Weights of a small mixture-of-experts language model, trained from scratch on English Wikipedia: 6.2M parameters.
Below are experts of layer 2 (counted from 0) of a mixture-of-experts language model. Rows are named down (a neuron's output weights, with its number) and show model dimensions 0-127. Each number is 128 + 32 x the weight over its row's rms, rounded and kept within 0 to 255.
Before each expert's rows: a language model's description of what the expert responds to. This comes from a sample of Wikipedia text that the model never trained on.

# expert 8
Description: Particles and to. The words to, up, down, back, plus hyphens, table bars and word-start pieces like trans-, pre-, de-.
down0 [153  63 138 107 143 154 107 186  36 159 113 136 180 156 122 147 119 147 127 122 185  83  50 116 115 103 151 112 106 162 122 113 127 141  80 157  99 129 173 117 108  98 175 149 140 129 160 111 138 145 154 155 131 130  99  96  96 178 117 159 143 112 138 149 131 102 151 138 127  51  87 124  99 146 179 123 188 134 136 148 118 132 182 136 121 159 124 122 127  85 158 141 140 108 137 102  86 178 167 159 134 148 172  70 123 122 135 171 196 103 156 121 122 120 116 154 153 123 148 203 137  81  94 148 137 219  81 180]
down1 [115 110 207  95 136 112 165 103  90  98 109 133 153  83 124 141 113 122 121 130 130  50 126 125 104 136 169 167 135  64 165 154 136 156 132 128 108 141  66  99 183 152 133 129 146 163  82 108  95 102 149 136  81 142 110 107 149  76  61 115 123 147 154 114 233 142 193 106 128 137 121 151 163  79 111 139 148 115  87 130 175 107 177 130 208 130  98 104 141  78 125 146  86 129 108 132 130  78 152 117 126 130 182 135  69 109 134 121 128 114 101 139 160 143  77  95 116 114 173 120  96 110 133  87  86 101 159 197]
down2 [122  73 112 115 173 124 245 101 153 150  96 142 122 118  84 152 133 143 137 116 129 151 156 136 144  89 129 194 113 121 157 136 103 158 140 159  98 161 124 142 147 134  76 118 146 151  97 122 117 117 165 155 133  98  98 113 138 186 173 148  75 129 111 135 146 143 114 143 123 129 115 117 142 142 113 180 124 179 163  85 133 131 154 140  81 211 150 176 122 156 119 166 133 165 195 173  86 122 167 143 134 174 136 165 125 107 112 173  93 155 158 162  76 185  98 126  28  96 138 138 170  96 150 102 140 159 183 118]
down3 [149 170 126 156 130  75 105  68  87 104  97 176 129 105 153  51 159 165 109 129  48 110 169  52 169 145 152  86 119 119 153 152 130 129  96 154 142 164  98 185 108 107 132 102  56 119 197 149 141 136 148 155 135 117 141 141 158 132 121 132 140 101 108 134 113 148 129 155 124 210  77 126 196 121 144 105 136 116  93 178 117 178 103 141 115 131  65 117 163 126  92 104 142 122 122 117 146 101 161 139 119 124 154 118 109  85 105 102 164  99 127  94 172 136 128  93 117  81 137 127 110 213  83 102  93 115 183 156]
down4 [ 92 137 129 107 115 140 110 183 145  95 157  99 177 112 118 125 162 109 138 118 118 126 144 118 168 165  69 111 111 124 150 129  44 115 171 105 175 140  84 127 143 137 216 134 162 103 138 144 134 170  98 128 139  81 160  69 150 129 205 166 118 128  99 110 158 143  67 141 156 102  78 164 108  87 134 156 123  97 139 162 168 138  97 126 138 130 102 157 141 106 106  78 179 119 147 131 133 131 165 116 118  89 123 134 198 135 101 136 154 107 142 166 144  51 150 105 181 110 191 189 101 160 117 134 108 213 150 158]
down5 [146 117 165 103 141  96 144 161 161 166 107 119 109  70 159 141 144 115 116 115 104 108  70 152 152 113 111 160 129  99 105 177  98 119 208 114 143 122  87 146 119 156 210 155 138 106 166 139 121 131  83 149 153 136 148 171 135  86 144 122 172 114 109 167 192 126  98  81 151 156  92 165 138  81 153 133 127 116 105 148 138 131 122 120 135  96  71  91 144  92  72  62 117  97  92  91 138  81 153 109 102 108  79 109 184 170 126 149 108 144 154 179 203  74 143 110  92  81 190 119 156 175 159 139 113 166 158  89]
down6 [139  95 112 152 134 106  89 124 158 137  81 163 128 130 129  69 124 113 151 130 151 164  83  63 127 162 152  75 149 106 111 137 103 115 164 209 113 152 143  38 144 135 147 155 173  81  87 129 118  89 158 137  81  92 106  77 152 140 105 146 150 126 140  69 138 124 143 151 127  50 112 104 153 145 128  90 160  92 161  90 141 131 171 140 122  67 151 149 136 113 193 163 134 100 148 137 160 179 175 164 161 120 170  92  75 175 129 120  76  98 155 122 156 121 106 105 166 112 141  89 119  67 145 136 158 146 126  64]
down7 [144  96 137 138 175 144  68  94 177 173 127 155 120 109 134  75 175 127 118 135 113 188 135 106 139 116  97 198 135 122 162 120 128 106 152 171 118 130 143 132 183 146 127 154 153  89 105 138 135 143 201 142 125 100  81 126 136  61 103  69 140 126 117 130 193 123 147 134 104 189 167 129 156 162 109 100  94 112 133 168 125 105 126 146 157  80 133 191 173  82 147 169 106  85 165 127 163  98 200 123 179 148 153 122  47 130 157 105 109 106 131 100 155 144 146  95 178 166 175  69 120  97 153 160 121 135  86 110]

# expert 10
Description: Word-ending suffixes. Final suffixes closing a word before punctuation, such as -ly, -es, -ies, -ise, -ally, and plural s.
down7 [176 160  22 113 148 132 114 121 158 136 131 132 129 121 150 165 161 138 133 127  97 148 123 143  81 121  83 150 165 162 119 141 101 121 163 113 135 142 144 138 147 108 128 133 120 193 176 129 125  93 151 142 108 108 142 173 153 168 146 169 142 123 124 143 185 130 180 183 109  79 128 120  56 101 159 124 136  76 109  87 180  77 112 117 108  60 123 121 123 106 107 114  44  80 141  57 104  53 101 129 113 144  66 114 172 105 148  95 134 119 114 174 108 134 148 127  83  80  91  84 182 112 105 159 139 104 143 111]
down8 [102 120 159 175 117 131 148 123 168 162 183 140 154 113 174 132 122  94 140 126 112 138 211 131 204 115 131 126  97 111 150 120 146  85 143  79 118 162 218 150 153 134 169 131 131 150  99 134 114 100 137 128 116 141 129 154 115  78 126 106 152 152 126 136 211 120 131 183 137 166 166 129 186 129 160 147 153 102 156 143 129 118  97  93 127 119 157 114 122 114 123 169  76 136 155 111 161  87 197 115  40 118  50 114 181 117 150  92 146 200 140 136 159 140  94 155 104 125  98  95 123 157  85 158 167 134 104  67]
down9 [168 110  89  81 163 125 182 139 101 107 140 104 105 120 127  87 120  76 128 104 156  85 165 128  92 125  84 143 126 125  96 138 114 170 141 104 109  85 199 123 152 145 161 139 115 140 134  96 128 158 180 137 151 139 136  72 125 138  59 186 122  96 159 103  84 148 136 112 116 155 143 104  88 147 138 232  88  58 135 131 102 103 122 162 177  68  95 127  59  88 160 196 202 148  50 104 124 176 103 133 107 129 107 139 118 149 132 150 154 139 128 123 130 152 146 106  70 131 121 147 112 163 162 116 148 140 136 164]
down10 [116 137  69  98 113 114 134 138 152  96 113 165 115 148 127 113 119 105 117 115 109 110 132 227 197 147 100 156 171 117 142 128 168 154 108  72 120 138 136 132  95 127 111 135  87 172 203 113 135 140 123 128 179 140  96 140  50 135 109 159 105 150 125 195  56  93  85 154  79  92 125 165 127 140 120 131 120  68 208 172 116 103 116 129 136 136 118 137 115 111 134  79 125  75 144  84  90 166 136 129 171 109 157 144  93 137 129 173 154 135 136  48 133 130  84 104 159 124 137 194 122  93 163  84 139  77 108 139]
down11 [123 141 144 174 110 167 171 159 120 197 123 144  96 137 138 122 121 121 177 142 175 143  93 155 144 149  75 137 142 110 201 135 106 133 120 156 111 129  95 143 205 123 145 150 173  97  94 129 139 107  74 134 133  94 133 109 148 130 140 135 117 113  93 134 141 142 132  96 114 159 139 148  89 169  88 135 125 180  43  75  89  93 129 133 161 121  97 150 227 100 153 171 127  47 196 128  51 105 177 132 188 106 120  86 142 126 127 134  93 122 113 174  89 144 109 136 125 123 174  95 155 139 112  88 105 153 113 163]
down12 [151 180 163  98 138 109 127  55 126 162  97 137 158 104 111 110  95 114  70 115  71 125 122 139  74 120 136 105 131  94  90 150  61 130 138 121  94 137 111 105 117 172 142 101 110  88 193 155 115  82  82 126 133 145 149 135  98 158  96 178 136 141 129  77 113 146 112 127 184 114 141  96  80  18 119 106 107 127 119 116 178 109 126 128 173 173  93 178  93 183  72  98 117 191 132 168 155 113 135 106 181 143 168 106 151 123 108 154 188 125 176 161  84 157 165 142 106 126 101 153 147 128 136 114 169 136 162 110]
down13 [176 126 185 165 132 125 167 153 125 117 104 166 134 148 126  72 133  77 130 124 155 111  49 128 119 128  37 137 131 133 162 161  76 118 118  76 127 124 137 132 167 138 172 156 130  94 125 142 140  93 111 147 140 150 107 145 111 133 171  95 120 134  95 131 166 117 136  81 127 145 150 160  67 139 124  88  41 154 144 113 106 128  75 113 169 111  32  54 154 142 123 153 117 118 161  54 109 181 187 122 128 104 147 114  89 142  89 114 133 152 128 161 112 148 106  77  98 146 167 162 188  92 145 137 133 153 152 161]
down14 [ 78 167 182 131  95 139 130 110 112  88 107 194 134 130 119  88 133 132 140 124 218 163 167 210 191  88 106 136  99 104 173 114 115 133 145 102 211 122 171 107 132 117 190 162 134 140 119 103 131 150 101 102 176 117 131 136 125  72  81  80 146  92 146 140 143  72 130  46 135 150  93 164 135 150 101 112  96 155  78 128 112 162 128 121 164 186 116 121  96 136 133 132 166 111 134 118  86 141 175 128 121 150 178 128 169 140 130 131 137 143 102 122 146 118 110 126 132 140 197 120 185 154 130 103 133  73 190 100]

# expert 9
Description: Section heading markers. The == and === marking section headings after tables or titles, plus modifiers like most, this, major, original.
down0 [185 134 118  94 104  88 126  93 118 113 125  79 136 145 126  57 124  63 120 126 113 141  79 101  50 133 135 119 141 133 121 126 148 140 163 180  93 113  93 117 103 149 190 188 126 130 102 128 127 167 135 118 145 138 138 113 134 143  74 118  93 157 132 127 119 128 116 183  75 147  88 104  78 167 131 151  92 133 140 121 137 122  97 105 241 142 138 144 116  35 130 107 119 102  90 120 136 140 131 105  42 113  41 128 150 176 113 145 161 172 153 134 124 131  98 138  71 121 168 147 114 121 153  99 138 127 142 193]
down1 [103 101  68 146 143 138 139 139 151 185 150  90 138 157 135 122 116 156 102 174 164  94 172 143 158 133 111 107  98 146 163 152 139 174  83 110 138 139 138 168 130 147  65 158 162 163 157  88 123 133 121 151 120 148 150 142  89  94 255 146 121 106 132  97 126 128 124  88 122  62 225 135 118 124  98 122 150 113 107 146 142  44 132 116 121 129 130  87 180 116 111 142 122 159 126  98  73 132 106 137 146 118 103 136  95  95 136  94 149 164 148 183 156 206 167 120 132 109 106 107 205 117  88 164 101 129 129  95]
down2 [112 191 132 167 148 155 121 100  85 180 169 195 130 111 154 116 119 183 160 130 144 166 142 133 143 144  78 108 142 111 104 126  87 116  53 115 143 122 155 119 128 101  64  61 190 194 111 122 124 134 124 140 133 128 135  89 127  87 175 129 155 111 126 110 148 131 152  78 251 134 113 142 191 101 127 123 165  89 113 126 125 121 111 141  76  95 117 125 157 146 114 145  75 135 150  97 135 154 141 130 139 126 174 133 159 124 136  89 111 137 157  98 144 117 177 124 221 120 156 177 159 110 106 111 101 163 127  65]
down3 [188 100 126 131 105 125 112 143 155 162 148  52 108 149 100 134 125  70  97 117 120 120 108  85 113 161 141 159 147  97 105 154 114 122 160 124  96 114  97 145 151 160 104 161  80  93 175 124 131  49 146 133 135 119 139 158  51 168 139 127 134 177 109 100 101 120  94 193 109  57 134  97 124 157 130 153 107 146 155 144 110 150 125  98 185 142 158 155 113 107 141 124 183 111 124  85  34  37  88 131 176 132 137 146  69  95 127 176 135 190  96 156 117 136 123 124 112 130  96  66 123 139 127 107 165 107 157 164]
down4 [147  95  49  97 178 142 122 100 144 168 173  54 144  95 124 160 147 120 107 133 157 123  91 116  67 125 109  80 139 158 147 156 106 160  92 104 125 121 152 117 129 105  79 108 194 113 145 138 145  80  84 134 118 136 110 140 105 118 217 142 125 187 137 142 117 150 147 145 166 146 180  80 109 119  90 158 111 104 111 160 114 137 117 121  35 152 128 144 120 108  87 139 144 204 111 111  73 152  42 134 110 108 141 123 114 126 127 168 142  82 125 138 161 105 130 208 113  96 108 107 131 117  86 144 100  99 137  72]
down5 [ 43  52 144 204 102  76 151 189 126  86 109 155  77 152 141 131  92 129  85 134 133 148 155 129 132  84 128 179 130 150 143 126 105 123  90 127 193 143 162 115 163 136 125 138 157  68 133 132  97 142 141 126 124 113 102 177 178 109 141 120 128 155 125 121 129 149  96  52 105 120 170 121 142 118 125 109 154 177 139 145 134 118 175 135 176 119 119 145  77 114 189 136  97 153 113  98  53 143 135  94 141  94 147 168 177 135 124 196 169 168 116 144 118 154 155 103 152 132 159 150  97 110 105 212  78 117 137 166]
down6 [180 150 157 101 167 129  54 137 123  93  77 163 164 132 132  26 120 148 113  96 145 142  79  78 147 181 166 176 146 117 139 147 119 133 169 171 130 129 106 155 111 118 176 141 105 130 128 126 124 118 134 120 137 116 150 151 136 119 107 115 128 117 128  70  97 147  85  89 114 132 117 100 175 126 155 149 170  63 148 201 104 137 103 144 122 100 105 217 108 145 118  62 137 110 140  50 144 151 143 153  92 137 154 130 170 152 115 194 127 152 135 119  78 140 162 140 164  91  65  82 133 181 159 169 129 152 133 129]
down7 [155 129 103 155 165 147 132  74 149 116  81  90 111 149  82 113  77 125 154 129 151 135 121 103 136 154 138 173 174 131 125 118 169 182 194 165  46 113 134 111  96 105 129 131  83  56 133 113 133 109 141 105 118 118 195 113 170  93  92 102 139 172 156 127 148  93 174 130 128 140 161 141 140 178  93  92 108 130 133 105 162 187 154 155  85 130 107  37 147 193  86 142  90 147 134 169 156 162  89 142 145 190 135  71 163  68 111 166 146 131  98 120 147 113 123 100 150 145 140  98 127 162 101  67 132 146 102 118]